From a checkpoint of a small mixture-of-experts model trained on Wikipedia: 1 pick a token.
Below are experts of layer 6 (counted from 0) of a mixture-of-experts language model. Rows are named router (the router's row for the expert), gate (a neuron's input weights, with its number), up (a neuron's input weights, with its number), down (a neuron's output weights, with its number) and show model dimensions 0-191. Each number is 500 + 25 x the weight over its row's rms, rounded and kept within 0 to 999. Numbers have three digits each.
Before each expert's rows: a language model's description of what the expert responds to. This comes from a sample of Wikipedia text that the model never trained on.

# expert 16
Description: Name and title endings. Word-final pieces and short first names in people's names and song or album titles, such as Bob, Mike, Ed-dy, D-ire Straits.
router:505475500528494462513485512477512551486538521509497476482545505443538485487468462518513496474495518487516473532495473547470472485523511492530510492490492490522514508495521478540498509479508502488528510522520503484498480467499517508494486458453536500497511556490499546507529533459424501510485509510545498488501474466487467503502487490517500463510487510488539497485544513468485524495491481505487443503541461504493525511479519490527437447502503503512481491481518474469537505464532464561489495505493497511518550483524505468523512503500524540537502457496499478446525465470499554492
gate2:485453526493482466519531480513517477507473500509527477522479453464505484462536486467547503503481535509480534462468483489454476520534531531476527511537488501469484475507498515502488471458470524494524449540492530484494468466528505484481498516510488510519497534541535465466497488526509530487525495505485517487487500506515476479520532476509524485515530508457513523495540506479526509488528532500486482498473462474533505540504546538508486521484471538513522516526473530475493517462496514519509513519496504450488510455507505443453445468508544494485527514540471477483492525538458500473
up2:511539502510507532510506536500454532485509511475471475483534511495515490506482514479488514504509495483555514502526548503506510536465516494521512519488507498524479484532489467507541506525488492469485521488533473532475483520485533521516468455489531488501503513478474486570507538462494466497508471507465488468500491501498502468473474511507511498490519462506501467536477509492524507487519537524522522508496539473455467473440486507506528452494458484474509514483502474495484466518495513482552490470486490517536519551549459535483543521509461530504456487470555541492540518446492534501
down2:520502483518498531477484464491491476504486495524467547426472462505512510484500525493503475492517520441492514465527509481509447475554495417501498490478500480480485545499467475498525482516506446511510531455509477473480499478489488485502488481484477453494459513520528525477548511495490499492530491449437522436510505449523523486509476513479511493498488521461486515491473468522485486532498505531525464498523498524520500491496535490507512508534485509465543504490486517521499448509482510473472471509486526518509486534496515523543525508528532454498497498507507502477507520451521521494

# expert 21
Description: Institution and demographic nouns. Word-ending nouns for roles, schools and census terms, such as school, College, player, coach, vacancy, age in census demographics.
router:500490504521478453514449515480515530516483503542522517514479496461491521542483499534503499489460504436492500473506449522482513533509504494480516505508526524547506543546517545508501504534520515470495484499486512505477489463507523552510497497514510512481498501479453512521500522450475508483512503504482481536508496513477458501517511531498455477528493540539450496503531475542482518518524523486473500477510462464541521510541497496516510485485548487498527452550478474503492446458527463489475530518472495514537532484482504532528477507492520478480527510532502492462482473482453460474
gate1:478502495501465490535497501536501474505491494520462449517503489485476472465486522479498483512497508494514492479468482526484508503466510521454529521545453516508500505469550546501503516491515520466526507464489512555515520532562531508492463486501464509451478514504451502510483489533491526510426532484504488559554501537523516509499476441499485518489481536466493520545463552546493519468481509494536510476481551467497523526531485516530492515509467523475486492528490465532450499461476498514470466508512520501501484501489506470518485510497500462506491508494499494462495513480494496495
up1:514485457532508534545538490483524488512484514479454559498485477466478473514502424490531471511551465539479482490469530478512477528482530488471513484519502493444456505531510519511490513499491503464515484508454499509508512494540497556486490481483458527521493515514470527501541526500490532494533506494491472481472504499480508529490535546499502528532482504502498515464489503534517505524490467512534542491496498529458466516524515523492530539538478451524490501506560523521508508466460504510533510505502515494496487506505526515493490513491465482517536480491539522523501466436485539493
down1:481512524509520528464528542492506483494441483491480529515489532466468482535516480548489492438520478511504440487474504505488488474516514467566520524473526494549512462502459505538495529535503524479491534505491481510475521501503504545501534529512496475498516513526528470471464499481490471487494489506498500480511506502493453498538492496491508475508461465500475527468521504489483536499482466486490494482530480510510538518502523533497525495502526512530550489526546468504496544535523536533512530476513487490479566535489517540500519494503505508489545476477491531520546459536469477523

# expert 19
Description: Single capital letters. Lone uppercase letters beginning a split proper noun, such as B in Warner Bros., S in Goldman Sachs, K in Kiev.
router:484518526513504491523502524498512502504484517538489521503505518516469510487474490510446506539457482506489499500500545533504471491515456489488502499491512478507521522499530532516475496501508486485546491522569504477550473496505479510471481461453521495468487436475436480509552517522504490492477502502533504538470552473463494488565539481453519493483515500501498531470536503483485526462546495528536485514509473511471501473495520501504538523492462497521482458456482464552479476512447491486506520464479501511526497486495517498508526513530494527532468520532468496522489500472525529520
gate0:486507490503511514557522486523528479481507503473508492541474457495494483519504488531529534488500495505533502553545534495493507543497502493501517486482454468465520477512464447516501572414492497511516474487455487497531470508508528503527484481489510536455495467522514483514464515493560551504506507506509508500477504487489454512491483512501469503500560508499499484496507450523507523510494547555537483505476541480459531502543485490496520545489470521476520489515525472518529509496499513499523526487432477542526476490511496468493502499463512501501492480515513510466520481497504480487
up0:464465489519508490495493476478465525526528482535496547478465519507472514537476498461504491484488517509508520498525489476533468473496513497527531471493483496507440481513506441484503499498492496474507499485524482477512520472526495491526511462511515442526454478485511491541489487508484417521544503514494522506503479516533461514496504531500519514536564484483493525518498516442547516497516510510452491508460536518521525501481506518479452517468524463546509496501499497523453484525530484443490506502519475494510495485512483500510494515498521512498516518462467529469519522510572517547
down0:505485497476476457472521496503534522454489494527506519502526496529529506484505540479494557463517467492488476512510502530493522490514499493483489515498483493486502486480517512477544493522515530544440568503474489520518500487487529464506538505542506470502466518466494458501503489477488434506465507470453518524495488466517485493517507453463528482495503491535467469490547524502496513533503461474459513493539538506514536501491494491505538494465479527503527522520572489486515498491525499497500473483548476503521532496495553538520513505516470530483504483492424537488515528505486495529

# expert 3
Description: Word-final place-name pieces. Final pieces that complete a split word, mostly in place names, such as -ington, -burgh, -ville, -shire, Holl-and, Tw-in Falls.
router:499505482489526486487545498486476503520527491501526475501522486484538498553507503509479475488500493481517510498509474527442521527513518515474491482537475483466512544544530539533485494475474511510513487523468510489486484477516511489468514463497507502509526511453523513498494490472528514486501516515496539453492471523503477530495453469489544511543497535522517495458509470438501497455481493483544504506522488495461486563497475521493492472441495504456495497489474466476556464500495457540476508505551500500500574476483517466492487486507510493528539507528509551457487502495503469480
gate3:483517512471509494485493516535519493512510470515493510494487488498505505519493551509489484512463530559512481520488480470489515486498521474492503495520506471544449488458546505499471491492537477504492504494481496492533541496461503481526494493512521514542514546548520500492533484544505465503462559494465522519471536495555518550492428528492467466484526531525488468497499486480455458570518491495521484510490511474507453506495522533482493489483524492499513537516543482503518482484496476489552441534486499533521481532510505513452508518488476487518470467500505510481488474468497460496
up3:475477522505514483516501481533543523465524493541488529491472538508508490488513495529501520490476533497505499506480532452486511513476478514486481505485533467511458454466492480520521501471546486497513527485517471485499488479465471470535507479523496458527530582490522518474477527533480484496473521498542514511450487528492473515486529466480487476524459481509493501510491481518457469491490491556552493550452494468489522484490485513524496482467471516537459505529536493499545476507511434520529492515464517535532515500535471506483489503466526490461476465467496477513503511490511519482
down3:519511488485521523521511505511510456529496475505520545516493530515495465523490515499515509483458514494490532533526484535484501454504474540502463505512496479456517537508511521482498456466519509465506489510502488488568538516515488504459509547527485491481569463511509508552521468459517547492535507546532524516529517482515500488478494503486522500479511501475464503497507451490479484459499520499510541523478537546495494496504452526539449569518512503454496556517486524491489518481529504470509494511497506470518473520500554502518514520538518512505555493504517526517495497472506488497